Experts of a small language model: 48 experts in each of 10 layers, a variant of SOAP for the experts.
Below are experts of layer 3 (counted from 0) of a mixture-of-experts language model. Rows are named router (the router's row for the expert), gate (a neuron's input weights, with its number), up (a neuron's input weights, with its number), down (a neuron's output weights, with its number) and show model dimensions 0-255. Each number is 128 + 32 x the weight over its row's rms, rounded and kept within 0 to 255. Numbers have three digits each.
After each expert's rows: a language model's description of what the expert responds to; "gets" lists some tokens that make up at least twice as much of what it gets as of all text. This comes from a sample of Wikipedia text that the model never trained on. Tokens count by the router's weight.

# expert 2
router:109148102137106132157088143105147100159090156065138156126105156136095103099096082106145138147093133103083140143146151161147142156108169082151084140167109148111133065157116080087105075164092092171113156138153163101152171089161114151154138093132125111075125095118122100107175137131152162113145132122168152170141150187079146135107086112069149170153157168156167172168097079180066112152129175125145129185074118164072076101158163166170094100149124138125156163168152101169108153094156174180167129160088086079162165162097087148175132079120150168181090171154163100188113116068091089143107132160151152119157179083133087118132119143087070162160090115161103156106148157154122098148127171184130169161098134149147153168091107111067092093122150091083163168152086165157180170106174148
gate1:170200128157089118116073117127071115092118137116127153191136171115093084155197083175155148127165154135118201148126110157119182141160111147181070135122144128170123093146144100107132078175120120150083177170068091120164184127140104153110104145083064120124091109177109137148140189124146181128166159135155189108107080166103109102122103066135102122140138190144143169118120105112125169120078160159121104190152093169132162138135162146217105196072144127168182104137108132079164101104151095129146162158116132131103126134073132124142143090141105127154100145151160109127081156114135143169110103172090127098125151081090111168141060142118146122208120100130082147172163081109064101161100133116096150141147101105158103100066122146110140141083082081183106116110128157173111150170171144
up1:120039163089135164159181071139127188134129143105152141100133130106183115059088117086088125128071102093149061178109164103122118090060127129119129138115067134130147138138139159155116171123201126137136111109177118144087096145129150126175122112176204159133103141076145062137153116175123097071141077125118096108165175146115080157150154165114178145155104136118149103132119154122098090114122103093145141143139123130137044114156114129058152076200142133089087119107177145133141102161114153093181095083141083131144112140143134118147136122113131152110147085115073175105201128077141156145116154048163150151091128110134132109109174197104123105073093154084171120138138152161091135099159113179182095134096126164116127176173123090155148122139196183131178172118115109121172094147101091
down1:149140132070130105112132117155099083066123136061070146100107119113156136170137138150110202151114120160124085147130151100158179119080171098153103152138069102172137082134083162079150117154131179120119107155232153115121168118149161167107159166042132116124103134143094148095071114131148121060160114131132110184098180183210188122157139159136125192137151149112108118134153094074150109185127105098131101119125133110135158129134121114165137155086161137102107191095127108133137114154077128139141162173125129146150108054100105121167121112103158136046173154134132118075164128113197098102095084069138079142139125135086168108137108169099104151119081160116142135108152142129075163123094134201115086178093138115123144097131100122102115099129142107114156102145128182177066142040105159
gate2:180160146108131145180141101152118173131087180148116129088162063084136108182144142139111146128125159080102155123124135094105154141138136130144143120154112129186103077134052079100098115083167097125144187114116150119161205112146139140157141084225142082159060094113087130113178092137086098095128193111134100127104122176080107152137132141068119118100108151143157134090109139158113118127158155037124133149133105107145166075082167132154117086082130114166183101121165133139164069089159209130100110141119117085115147098160132142107192129180070191209130146113141151179127111166070165122129145083120159166138135103075122090130124114157136093112159139100110072125148135172194148177163157066106194146111114145134088158084150146142142124097106124132111092126077146130157095145144161
up2:184180168086147116117147112186150117145183197163171057115094190111124114155161083093095104148150124126132198094134116105134140161085140094178157152119108076109134081134115117136133162144144106153105107134106133163107147107087112081160117030134159139088151101092148109103116134084121187162135177138138199092138109089160161143103140116084155086132148105161124142098103126099088056133130104107117106162182068127084179149089140103104178082122196091114169102181127123166108119038132128125104165143143132127151091096120123096159143155183162148137114098083150153164111067109128127082189146097128128158119121134094135132123122151110162115135211176096088130100211098133130136127169079186154190117146114163126125132100183170084094083075144127089117121084150125148152124152118112
down2:132102081098061159116143087111138066167145131137042095145124150146136168091074158102097119118144113164108078153045123123137082084114114089112166173128111098134108132135177137162092164091111147082113157092133183131098154183120092107145153155113123106196131119154148095155061155125149148111092115157108075113097159113162136093094176106080161162106112086081100125142155136116132126146099118160124093084130179150099186151107092180162125107169088099161115107079179183164151082177159070139166095096152159059069152107160117120145083150151112133126051169109117057094088141161117167136099200173159105157145166075105147115096129123084155080163171135142173135113173153071140119167183160142132144138115117123140109099147100098182162093146083143121113120129096140164101151122127161
What it handles: Pipe separators inside numeric table rows, especially between zeros in sports statistics tables, plus occasional Latin or species word-pieces.
gets: " |", ";", " he", " —", " she", "---|---|---|---|"

# expert 22
router:143093136122105116152112143121133091172073182121093115161134125164105077072131095091144124155087129112095101151144143159138123158128133106164093101169102149102121090120083062064112080149096081119103144125158126095150121063174092123139099164207151088126110142105096142135113164150129200119139149111160138157171158138088097158114128116143163144151187114167169172164118102143154133109111178073126160165093113171088079061170147175120136063202088122151107177155160094136116154093164157181153124159095108105152177100134059138137178067140195179156101150150189122146114109135082094173110169193175134139156206120084073163090110180154148178153114151144104167102126126169175092173120137148132157151120114157137146189110119102106123086117171100120153172126108140138137144087150160
gate0:142074090124153155181122106197127155094126172088075071172129133141149169107170160163161093113121148104105153104083112112167176101089181119178111095141152122093128116157111063105112138126086118157081205112147162127121099186168076124164159107150177125177136155124056102161159116175131127111122109129140134144135143134106145092128136115118131117115147096145136100111094099140081149090099116072107130180102182158110146133077131166105173125118148122068145143134113153063146196130092114149170080145058098143179142167099110157160152089104168170124121116125155142135144152148159124099117167142175165088133149095084088131145079129119154185123134156142185040118152071165149164196175140147128100138171121100100103138105112122139119209161189124110097152128192080148168108119210163
up0:116225184099120105086124174096152137169128106154184143099111162130096069108099150113120107146147090142178078116134183131062111149132080170098149172111104107143089127140117162155128124098138130105137064135111110131167179082101150124088091176117104101096088091129181139065147119111135132191124167105164095105131117123144114191155143097104130110136077142131077127144124145128172079124132118151123095090130071098137076110196128078165117105122160125192138075122099090173102110129164122088090139105164132135082124106148173104104082115132089107099120128142114159127102120094090110135097063112091112162100096171146180085077206157104140108163102090109094182141115150055086130081130110110124192104105175124167108143141193148090100093103079112168137101134052135114142159150046122
down0:186090122093106146155117156126136139098096172067107177169084159113144115168112198161135083164138119093141123140147130179123221150153155093169177095163122071106157130138145096038109133181155077138167131204125136063136066188152120135096107115138132137148095148067098154153159122180135164171107127189102130147161088116093119085090170143135141157126099159155124129092151122157120103112102163042128131191103157130146077148095145112106118129158134191097096118121119112141126171119138087152162169124067097122172112135116123126126126096166085138115131104149215117148106116099112088143111106135148146097112096139083126141166094140143101121092141198138125182050139122160136172123085066219139141042143161073165133118085152101119127160102131110086125120132112117151150153139134141
gate1:128170173107128144120154127097139145145133127113122093129153115127071102063127062127161119153141131078123154115120128098095090130101096099132108136130048142114114069133091110116171170126112071105166126057133130147107177137153139080145144138105141087079173153093080149103157127137157110090164155183123150162144141173115148107137210108114148092088102095096127052128181178132151123136056090167173178187183041071086078094141077134071137091145081143138123197089139091093144097048113120116142099095089121154127144142107131143171125118149141151146102133146136103142092103116188150199128148180166088154126093128130176074089142133136126120052118161101166129168114147154109065165179139125160147136115159169171122150138080128104127124119104175167096086117107175137152138109092164
up1:095121136161106115099117177111151149119188188141192123169117147112156165057126163189109162135165165142124114110117101075116105108095115142111142089117076187141079084083157064109098092175114117131121090171111139116120170188091176143138100140085124103153157166089148133129160107134087252134050168075131089122164139208079171143131133130146150137132124105095147101115155109125141145161103065161129113163106161077140081132144073099143084125090085094151143158111165120095127153150145088102103116142119115126124090089160148154064140135123156076178129165094140180164136158141042135092110120196129163061099079086179147061127102126149131111103133140129118097135112117153115088074087190148176111143095116105118138149156130128143177112112117146160122105147089114177132131126148087
down1:107104115132093106085126160133112093178151183156156136143070113119178122111102155124110122127140100115166114143112165085166077123132086136105092116099104179095107191120083110135145084165150175117074139067100044145189113092103138137131090116081130123167052119168121092188145152128115176115113156150070160108140169080174137159138127115185121144174119130121138128123138104137116126130083109174117192131134131157101050172181179097121103149073167137041121094115091132143149100127110113092084108160103110125143134076131101126068168160099150097161149169107184139118107152114145148133129194108152167062090103104168161107108136106197119112182142136105180134105061119128176117103039125096132092165125127118135124158116086102087183179173104096122107114123107184138147139100094079
What it handles: Final periods, closing parentheses and quotes, heading equals signs, and line breaks that end sentences, list items or headings.
gets: ".", ")", "\n", "\"", ").", "\"."

# expert 31
router:113111087090076089194083121128143095144066163127160169134159114117099073066082101134181118163066107139127070149143165199148104107109169094166083152193114179080096100150125037082107101150126056109116125129181169082147159118134129137153120109144118130144115152089152164118112140135160147118138138173152149170119184125103154154150100111156160144152170164159164134177091114135160122137137156124141135174123108139082117100126167121119118113184086115137111129166141100141079189106141129192170147143102108070195172161094089142141110083120191154123088175161168063131092105158094114168108136129142147132159135163099100117081173111137126165110111117159097172136136131167157060163181140178146127149127136120155140144077139126077123149106181103155137201127107116196188149093133180
gate0:106159121169158131109149096153123168152141148157124060131154121111086098144155135180172114125173156097123105118146194107118132145185155089160128107115117178174112149101120110143144089186095132119173148129069163156184116118112145139162180141161109107079181065132154097092094176147124148176142169105155065120183101045088148171168099182123113084110102114151179196138152166120162153093152145088130118159114134113118154142110069144153136156110146151152139137145113047104109090134155147166100135200095160107107114111167086131108117076194168163147174155159098091172182081177129180128135093148157140116117081105158186115152089167119123128103129136123116072165137129143084049169168114134121142123176135108128107132094118159135124109148184095165114104097140170230158090134142085
up0:180113118121170140122118104124163053096092145158124194133156179095142093142140115109062154102069112185160131121066114138134140141089107134136110081125121116106143119127078145132084150081128124083160154150137100122125117116153159158182090085109138168180072179185083203131134095112147107119133094118120147142120158250120089074068133064083170163124122102118150102127122086160109141123105081139158119129182148152070134093131174082239133151126121088134086118118122105107075094134132179103135096164170149121152143130116136107107105067131123140102118060128121123103073136134102106130157137097108165122116172129118112187075200061184157145150137098114108149093139092122155142157147199137103162105125153069117127081127107113133147142106113127135141134134149146045138120097190127
down0:114144125090114106121145130096162151193144189121096098146151131150172098101112117161118131090080135178154106093079136214106127132117128121108143135084114147065200100099105109094156088137118130079091156082111063118114112116146137146216156097102084140129144082168109200157155115072146144085142142137100177128125113097149110133099145135124077118128102079105149144149150095125158153130117119095212183098106145123130089123086133064162147120146153111151067151103100122110108085105115129092114079148184131148143191070163121170123177110125172127136119138127132120081057077162157124148166110082066167157163106038112084149068146117135147173079154174142171108106171147098091072134121111148138172088090088079100132133108158117157145126091103131109167141086111161189192143149155124
gate1:115141088122074192192151098090111141077133152114161074123181156097119124124133164150122136129100107174112144150145111150122104159108103118146109109128113129131131171141097063140194129172114168100105128101165130072097095104065132150108120145138111138127174085110150136165143122117109110125144118133108127149156105126113162124148168133139057141080204088114075197196087065098135125096223163102178153146099172149127128161185123176063130129129071139143135131143136164173133202080109112076092096120115086158127133180146157127130121104141172072119093153120129076081124112120131110079149192108143159183162147217134185099097202159136182155126118151189112132108146113100096126116146146158133167135155192141139129140097123165149130151140203057111134166107139084128124085173108121
up1:113146086100089149101167127164123135142096115178082136139159144116099114118105118136165127142137172181106096149210132099210066138113109121140094101131091031145105167171155138144153172160142101097169177124218113151080125093172114129154138182161102112112119166185166137102077104124133056114152139178167098136120136146066134140184148159130108166193112119144144134153102135088161129112110140108099104079165090114126144106167123098087138119146059108108103125158117102136141157135145123140126081153205074098140202139101125147135078096153151128140141142162121136113124116153157120177180136087106175183095116162127124139133152096161152141154082127111145151126146153076106070095183165136132166141168136161164139098073158098182086091102208083145149160089187159182094096164149138
down1:146096190144136107158096132148108151074177077151044135162110173123144154135139065136136136130146144139156157120182074114140058161099138064125175083135154104037112151227092184058135166129106132140115148093197109108050139144097134082109096141133152132119102170190068134106099106123089061157113104146135141098113114102093125145113150126134187134112122133148164148111150169152083146087086156142158142136158150116099124148143142060102160146116144110072166101107120125144110168144137131153123104101152112094132163116078125036108071157099108176107135121178079165107188161103153138187122126119133097142102092074095123068165124101133083143146078160121193102104085147105158081116112096151072095075128129156165137121116131111141145132149078131153116117092144123134088171114146151
What it handles: Commas and periods closing introductory or subordinate clauses in narrative prose, plus clause openers like which, that, who, when.
gets: ",", ".", " |", " and", " that", " as"

# expert 14
router:117133109142109091150124151105194068185088166124135145166127103162129085051106102085169108126115117107106112180161138177144142121082145121158115101154086126136103116076125075100091137134067124138124122106165174083145153083169147102109142095110128111061133129150141175133109112157120152110183126081132175133141180192078090171119119121125153136165155155153161147199132106146148090101124161079111174130121100133086075101188144139157065103138099140163173153138136077145084165113146151146152127146148125088168219115077071131123157081123235152123080169144158129121086115155105109175134108168141138133166151140103123082133141162100124166120110090151120118063103137142142089138152169148124177136086147173130196137105101053087092126151143138118151180146091190143148137068128195
gate1:143117087165093132151148156179132138157125142106144197124105133136133179165162048134159169131098155093111167116143117135198150125152137153126176126134097082134156183129179141100142105102099121109123094129100165047106131195156099186190118095109120088143162110122161094087107117069141123108106179050163104157117165169108136169109138146145141185104149160128166117112111132108131059100148127127115109158118134149096093139111126125109087149188187110081118103135088174093137137135098167115102205168150156127181174169092083134128155141188159055121130165110082063087135076134144173140160104154171131107110119140130198058127132142126094125134136077155072124151143068127156073101076108128045096105171117142079175135097076098071129140130171106147130123148131116148138134122176105
up1:183152081082139136177065186129158077091108163158143096131115076105119160125158136126094102122113135102141104135069190099125088126172119070148142151149095082135152169112135167148133116110128195118163147091068155043147140140107160073142163096112146109185169131102130123088079151104128105067094138176101074201093143165167124161116141116141160110180096120163145123085109144127139166156141127165142109108182066176134156151172142107150115102164166121168181092133137113148155114066156134101133156128172110104154108121142164160112173055114116075167121164116163091132099093098102162161103098095183174079113116118103100087146155104129101098148170088091095169154105130177130114136064127126080155129121173047149186118151114128083182098087118140090091092109142098077108111117133162
down1:136121150100143105091128150164117189114141127123098117112111114157122118177103137076057126133173147043135126100127157099147175156168100124110153106091144104159146173093142170162146179119185172179189125151112132130193093161107122127153137189076130109126111112151164080118129140119181114117095118073089113123131096150142151126177092148160127111135142118097113099080095131094079154097124137210112114140144169129098217117111182082066141083154173078154140111113148141146147130095134148132105127161098107161117108171139108123122166171126099116077153150085130109114172148135130111137111123094134127092131129104172173082125051096130117083079127126134065149175158141134121156157057110066091117094145146092149145094189117088209148106135075101077092118033078088101080145197131143
gate2:090174161140155117166091122103101076155106110157108122121132085110139156114146122149148086187121117104114159092102147157047111142074171119129170080076081123102061145135145092157119095162063146117132110135139136156129125103110141057150131184120052139130112102180131119133107072125074110124139131173134154175153190153123081083112082129154167100116154156202128096140140168087137112101099106104068158144206162166130172098176111148162100127135126077105165152180182162071120146077112172146110133149098129124152092125109088134061102089118142110102080133107122101164199120098121130142127138107113138128184164107132087083149160144213091100149117139115137110106087161170137178191153181154083126120147097116136124115140077127137179117141155216096102184152098091133120125124116193
up2:097186158158165115150072107108100108167113078194119113152150082082107145122148100145198166126120130169138144085117127090101158154156157178129151109090132101112134125124115106178125047176087122114156065118162127143190185108104114115132164116115064112167129088151065106147148066127053165129091180156124118171149165119158129113117133122143110089117177076103126115113117166130137174158134157186104136120167141188152142110116083126098154095114125131094149088151114150095103166166130154180104144096135188093173090146118129148081093088180102053104140100150161095180202147097112128129107152128081150086169120061158113123120147122161143069112138168170147107127107104236142145093165197168157185129141158110151143112125090139118141115151121145122123166134107132134139121162037115
down2:150165116189131121114054163067228105161102133084180099119166136145120144108171176126099109159180102123153116161124096123072130119072146158156148168081120104181146132100119096151127139116126111118183143078181133104124148183142105138092125126133154095143121132094165152134116116124134097130136048170143106108095122105144075188151139116145149149183079176156090113152107105170141051100095088051118102110142126121083146172092149115171121116166171086102135106079185150097112133087134133074185118140106080166076164101127058136093135200180101146134116131144117172137120160121131083161112022154133161167106143129097186133181072133143094103148112092135097106110143123115149131124111170118104159110113188132096093122140157194149162139126117135078171110105153124143149173132138176
What it handles: Sentence-ending periods and past-tense reporting verbs after a subject, such as called, opined, received, released, plus sentence openers like However.
gets: ".", "ed", " that", " The", " In", "ing"

# expert 38
router:112092128117115104140090133130189104181069181093120146110122105114089063056123079100157133146123142087136130154098144169147117154116148127154147091138116176113108145101119041120111122140109112144128159085155103101168147111122130114114150106110146112103116140133102171149121096167100168088159108114106180165169175182108100131181084097118171129149122159157135167168115106138125103135119172081132135145095089143080094084179161115163074104135078120149136176169170078149055212107157148147191104150132128061128200111089086133122148087135205165095117186174166144155123117162078095140111120182148164179182148087095102115147138145139146145141106119168084128082144157135145123159162169106138139131115138136164163109098112096082107119147148149135188140139064176137188183104203203
gate1:155114140118159174104157170196127126119089149115122121134156108130086125095166087111097096102179171123133186094059170123130078088148149134108143064164145117122100168073049079153101202118084077134140108087156147133132110094160136139050163166089104111102122100156098165086069094065108117103151132120105122169154144181168101107137191104176117148164098158187084141104161054114117176100118135111103123129131168141079119111163129107166109144104071162138108146151125160068089174153123124127121157130153147092149122100096175052114095142105113112093138129150151169137138118119112076109144117101195130162163159171126095105183175140145140115133189117149101160090083140169154114132135141119111107078132121115205113092113122154174118126086113105166098161143175098179176063176103165
up1:198073156122143177096117146169152135118071138136147136084137164141096107087094075126124148162126127154105198195088181168127156099101136107048138069128155113136122163057073111200130166116145063118175091097130107089133160113136138142072161154128112148148115085106125144134143161126132187133115104087187116173152133135214125109145095076106158134140062106123061109127151086098111060124100162104076127127149136184134118062138100102152065124116129108109151124114146190120079184147100180057165115152157148065124114121112151087093113156154108146105142122144107150135167150156129095120150100142144106150073094137144147105142178134171142083196196149162128139108151149134138115121105185151090104153097103134171131104115119133161123109114132158193116166158156128154173054159142141
down1:112163152167143103098172143135153124116140128157079151167099097171056158142195104120124115091121135156108137155165120109181139168157091108056111062123111105139096160136140193117134153109161176170164101094083088215158137117107157141105126120062148105137108098155101081129096083121112126132115154131172077123080131109128123173127085140127143123098110158165129092168093130115222196096123181107056108091127106100058231118127157094125139141094173115089112189088086087130100105125226110132161089104147175108126140087175169092124172161143104194112089091130134151113159171157098104111094109124073146130130195136106137145148131115140139124107199119121090124148169115122158119132151085065136135129144101099113095094180102138130107134149174141151113117142149102081119142103105091
gate2:055118165105123115118134137187131197113106098156156161127124136159127137133162065096184184151152173153080185083163164133087140161131153120150066067177136115136122160190160099141159151065120137156095191116130098141124153114133082140143106133126148125168129148132122098119105110120125142167156117107130131137092110109174156103116092120112192139109116115087102118094087145126138094140099178176159121133113119124101176110131067145105122082076094070108112141072099103138110176113126141127137075121083072100078100103175157141152125083182093212151101147152105114090145149135078110120056157133116116101062136151135145128141142107121163122077105132148088150137231091138195142166175175129167067159108158110149155100155085199176097148131189151125112116093095149130183126198151129
up2:152155112140179163146079131111158073149141124103101134139116089185121151123131152152151057090137156117121076147124089153119122064103095153134155160128143110130163065099121133200108095125098127126077059125114186166100145085105166126192180079070157151081178133161122177122110136122092171119152165126146127081156090150127115059085158106208180075155098120150124167136108137134127121164187098119065122139163100089153103136164144085184089095182133141161115112165130147135135070132065136159079137116108106165165156156090128143197168149153188152106116088086161199090092110135136179135159127122144154095131118080117189078118155080112135119134101169104163123091094169144129110155156109097146119092125144153105192115167140135110098127115089106105084169177133164107106184103107178
down2:119129110083170090184118114113095105091131168146119159128126121147164133194040078103151201122152119098083161137167141076209182180082121074113076118126129171124174094137162079118167146156147119117111130112130150157154110191122122221133141121141167128148111150115171080099112129150182137090140146122057119177209126124076120176144128137114111163095146110120132138154117126068135141174113092197135116135065104089130114135118148157076138095118082130131113131123119103127124152151111195175100148157116078126108109135186101211116113154139122176142138156143146119182135179116112101140074123163121105084162131118168134118117073049103124165149084132180146119141152064198141155136103108148173166142202120147142101165117136119107095147147110162098136122125077122159139176126083092
What it handles: Prepositions and verbs following a subject in biographical or narrative prose, such as in, at, during, attend, won, served.
gets: " in", " to", " for", " on", " at", " of"

# expert 28
router:092123126082105135154070102105138094151047182116125176140099168169110063108094123085186109158089087096101119156149195184171156156093186101194070143193121181114149097106141070077119105163125107152161167099178111135131135133121107134137115117171144139127108172102105151146110144106151158083204099109151132137138159179119123133157090141074142131133155116138123150170115095131152074129118136090131131174123093132137108098126142116140143118166102135116110173109160103158112150097122162115197134179115065074154141117104086171120115102154183197115076139177150090140099087081111091157082122156106141146103159135119116101102148134134091172097111103133079131121147123114140113201165130182146154179095088151137148148070115108029096099151144130145176192111099130114197175105167172
gate0:096183112119186150153096118188220149163085145113110128120072177080101094150085136138145089086120142155083138143177065166095205099165108125159062114129130130131126119159113131126161119094067063092096141098108068149107144109183097125140098162092129182115121078183105128129051137113140136045175079154165176112152127138124127152173124143144162127151109131120129134174165132103126129114124160080161132102081161137162149135149125120140129074116113189144135137171127167151155098156153108104177122176157177143164093157111146185073132097144095147128130128108137110136114120163141139109068133111095121119137109157171106039118119139079126146133119172072124104051093101142168123151127096118138142089089020164151136140124117114161083120133139175063082142126124163146125119089121066
up0:137141083149142126180148107077107123138180073194103071093160111221157133122093111086112175161139125073144143129108185140129098138134157139112165116109117144157099128162110190134109171169138152121109079094195151119182139177122150141115164123197156142118130165082169120151088167148073093194103159111069100136154120135114106073127069145140106144166129108130160142120108135164160098150135056095155103118141085093134100137119167138106089140111141061087134103073070128085105159115128160130118112116103093123068126130150129055122150116093118114091088082132119100168129129131100094148128132235085126090155072140125064129159099167124137134073127107171089108186181181076134131069128126110117135123082165058105126082143136158144192151116141113131106093139077134162120167129098116
down0:123146060151165208173149125174082173113127126147103110124167111177178145142059089158139127175151100121155155133122199113176135124151131134219131114129119149070129083157120097099148072128085088083076175180155157124153167093167187083122104119158156191143082123155103093141126175136104082148138106067168116138124170138157153159135138165104107111201210154183179154118103080152123091168108119123128150206131151107173079078118127128104141123160110068168124073144113112086082152086101146127180076129131107099081159147158130110111101155066169128094091082156113087129136119090100132118114102169148122139170090141144131133128114120142113122127132100125115123157139155100113096118102151099080164087109137142160172132123152146129138129102117118136135179098173151123119127017151182
gate1:118162138169165157140148129133117161132113138154111093117173146104120154108128074094136126156120122140138162161125101167122069115026116155150069131112102143158074132103137130110091124168123137145121132118126197114078153152141128178133109168129119083118139135132136155098072083110166178160162130176125126101122108160174174135148113111101146110145141141098149152151207130111144085166156142154059160168127155111168169144117066193099135144175143097096218139071108108108121156153131122150091195180067161118091190145134105220123094161111153079151127129183102134156078090161150130141091115140145062075090110144102188115112156105128162153124144101140148122177097153164155100163146177113109130179159133088153144113113134082114082217072185123170099134096076076122077140098145149
up1:123151092091153178124145153108144145131132129188091114073076145139062160162119112140100072165118101135149112118117124162127109146102080130195085113180123147144124129140104147141079136183155136172164143083100086076110084153118120149111115102128110125195121215103104102187128126157130147095140120147184076103113150106149170120140103150091142113159124156077098173190142144182089088153150102138075112151129121125171124125095076141150167177123159098118110148077109142142192157061100110145137164136089049126087106118109102177141129128136187124126126118137142151104097143118180136092145127152111102146040090145149131121197149102146117175141150097117146122179159114193105129162145155082129142123195032114091115116105144066091096189132122168179132129077090093089121167075174171
down1:094112163077146135106112115133088099168128133173130169077066129181112099131136084114099109107117131086149099141113115083108103115094115156091110081107128173161150130125094146145125175126134092170133092132120107119179112157106119096135135151132133150167106129171156160134156170110130137108106143152143100134122171128167115086184095171166067105097059106122151169170137177116122147155160113084070112149108130158144181074113107125180121146036134095125086112177169148172066167186145095126119135146077056191126076098159163123082125109160121141071155104163133121119179123168158168181200176090111124170204091108117093146159165105133128145108141188103097139120162145127169158152160144080163062080118112137175143068132122191076148103166168125100154106074135134195110130173125112
What it handles: Forms of be and have after a subject noun in prose, like were, was, is, been, had, plus following words.
gets: " was", " is", " were", " are", ",", " be"

# expert 0
router:113128096110105168159115166109151083144082158085107145160093143113072080090106074109158122176086092080113145152155168147145135165095150073169107114152112159120129089095115096084094094174104080156095180104145134075123159117152089128131141105172101099111118115089111103084184143143148172063153176077143152139141162186105118150119083094086164157124166154138182188157092105193096121133119168122185167182091111146082074106161145154121124072157078155151143128156187099149095158092176173158176104168079073088168168141094068145170149095143159174145093161150177104152115086103087086155103154151138154119169191108110107123092143177121107156122085124142100128106150112162144097166171144147093170166086131155158147173091119120100131104099146084159151147127102169148172125104155157
gate0:198147092135131162124086104138116104139092144122124137168115171107126137178122104130093108076081150141080061160157124079153113087112191164135122088100153132070090147115156124083103131107137113130077137068132206108115155128075126100166148083204149148144112135109129117126150118084132179098088067129121153103136170155127108178115147149133122128073120097152140137080109112187121131063140121140154226160147192098148032131136120142107149146139075138144114115130093157167097140099155125166112062097068102122177151137099045114109148137142094206084120157125124121086097078178116134084128169129164140102176140103135101131165114086126099120172116110120145129097158101169203122124130157116137150139131114038121126169149133130114122138092104103186082097121119123155220141121178129
up0:070095168141110160077106155143129095069153155150121098169084112174109125126118148210091139127092137124105115112098085087101128081136166108187121113121113147142177133126149116104147116117170116142112136137063178149134151096087163102107113218089174154156091144122088119137106122104152163107089124066159124139117155079147134213126101139139113074115156113105105139178155129123096123126111159154150144127166083137108146216149130101121125167159112150073131128191136137156133154138124075130105091151108143136086162126081111094109135163084123130074135169166149151088143183141092137079203137180114157063171132114192084114166076177142192215138151124108086132138155135112084164133169047163121107103122141149127093114096113147185176114194102110065144105131138186125130171128091123
down0:106114140164112147171111080136152096141164140177106100208140082087112146105182098141160177189087104132082068152094138096115171111118152171110161152138098184138100191199128117143082187077160090095105156150126092100098145141091155106114094083100119087179095154101103124111146129105147098153194083129134098177097095119117146137164164164105158187122129153151137165169105088152107195147171095168154124087124169067118069161154166115135126167073081140167128116159168150124138159130102138124147093154153141128126072173146063071150109107181126078193091154092159112092152114153168144125123101116124116119158086108157168176136122157145170156056099138117123096118159149106113119110097133110120128158056121127154136197104140094136159098136110107109084169125090132108094116170175053
gate1:145099145151115083086128138102165149084085164143159139156121125145149177131068170125155120101114135103180161165155114190149140178109061134142116143118091177099112139127162120088168083134099128143124150117089140116142131156162067162100089132106110087112117085147110121126061129135101184140115159096093116135130124114123153136081086126166122167170207143112057163141133096102198127147102151074137133135109091149103152180149141143092215136196091232093144068126112046149114120098133095155074139161094116160126114113147149103122150041150162133155098099140137110142181114109122139176084106136104095149163135139097149130169098160084108206136189137149100128135123097126154163142121129183167133093135176123175172137126118129105156135222116092155175151202110112102167148153095120
up1:073112147092073118197132169084159103096112087124103124095070101128149097150166106154157185137177098126115157111128212114108114140134128112090170149162127069091179167129161127135105134100157138118129138124178106108087106091123162131166092134047138167135103128103141093114145192111159151110171081139144098212141140101125146130176071139122193144075111104132082088085127119082117135124115128170097145073084163118133092117125151102168081123155128128153100110151068118153157122090180143157149097064120151146111130123111127156154150093075120181105148130073090140109111131094139108141075073123141131141166096214185144078127087100165109142147132113159107113082087123125061137100078143168154076129067162164186129169155156128178090125062136127059128115181117146145150115086105157
down1:152156106128130155156092113125148115136116093123138177110098149112134170133099127128159105145128145076099081108153108063126142081111080123130098108120202187124167128149148102146094124137101122089138170105105192159054178155148139072131209099158122125163155119154085148137098107108143154141104122112079139096127103151076119063150081164182131164139084109085133158191145162124135089143103149145135087107142116039158202133123114124086172079149098099094086133062148131162128087113141083088150136150158135135170125108145164125121111024085116128156127103137084081109126121153117168100139115092120064125139140123098152114030103135110142162095131125101195114099130124119064116130131134143135093139073101139179073097083148155119106147104044094125083171086114146086155137166205099
What it handles: Closing punctuation and table separators: quote marks after glosses, closing parentheses, pipes ending numeric table rows, section-heading equals signs.
gets: " |", ")", "'", "\"", ";", "---|---|---|---|"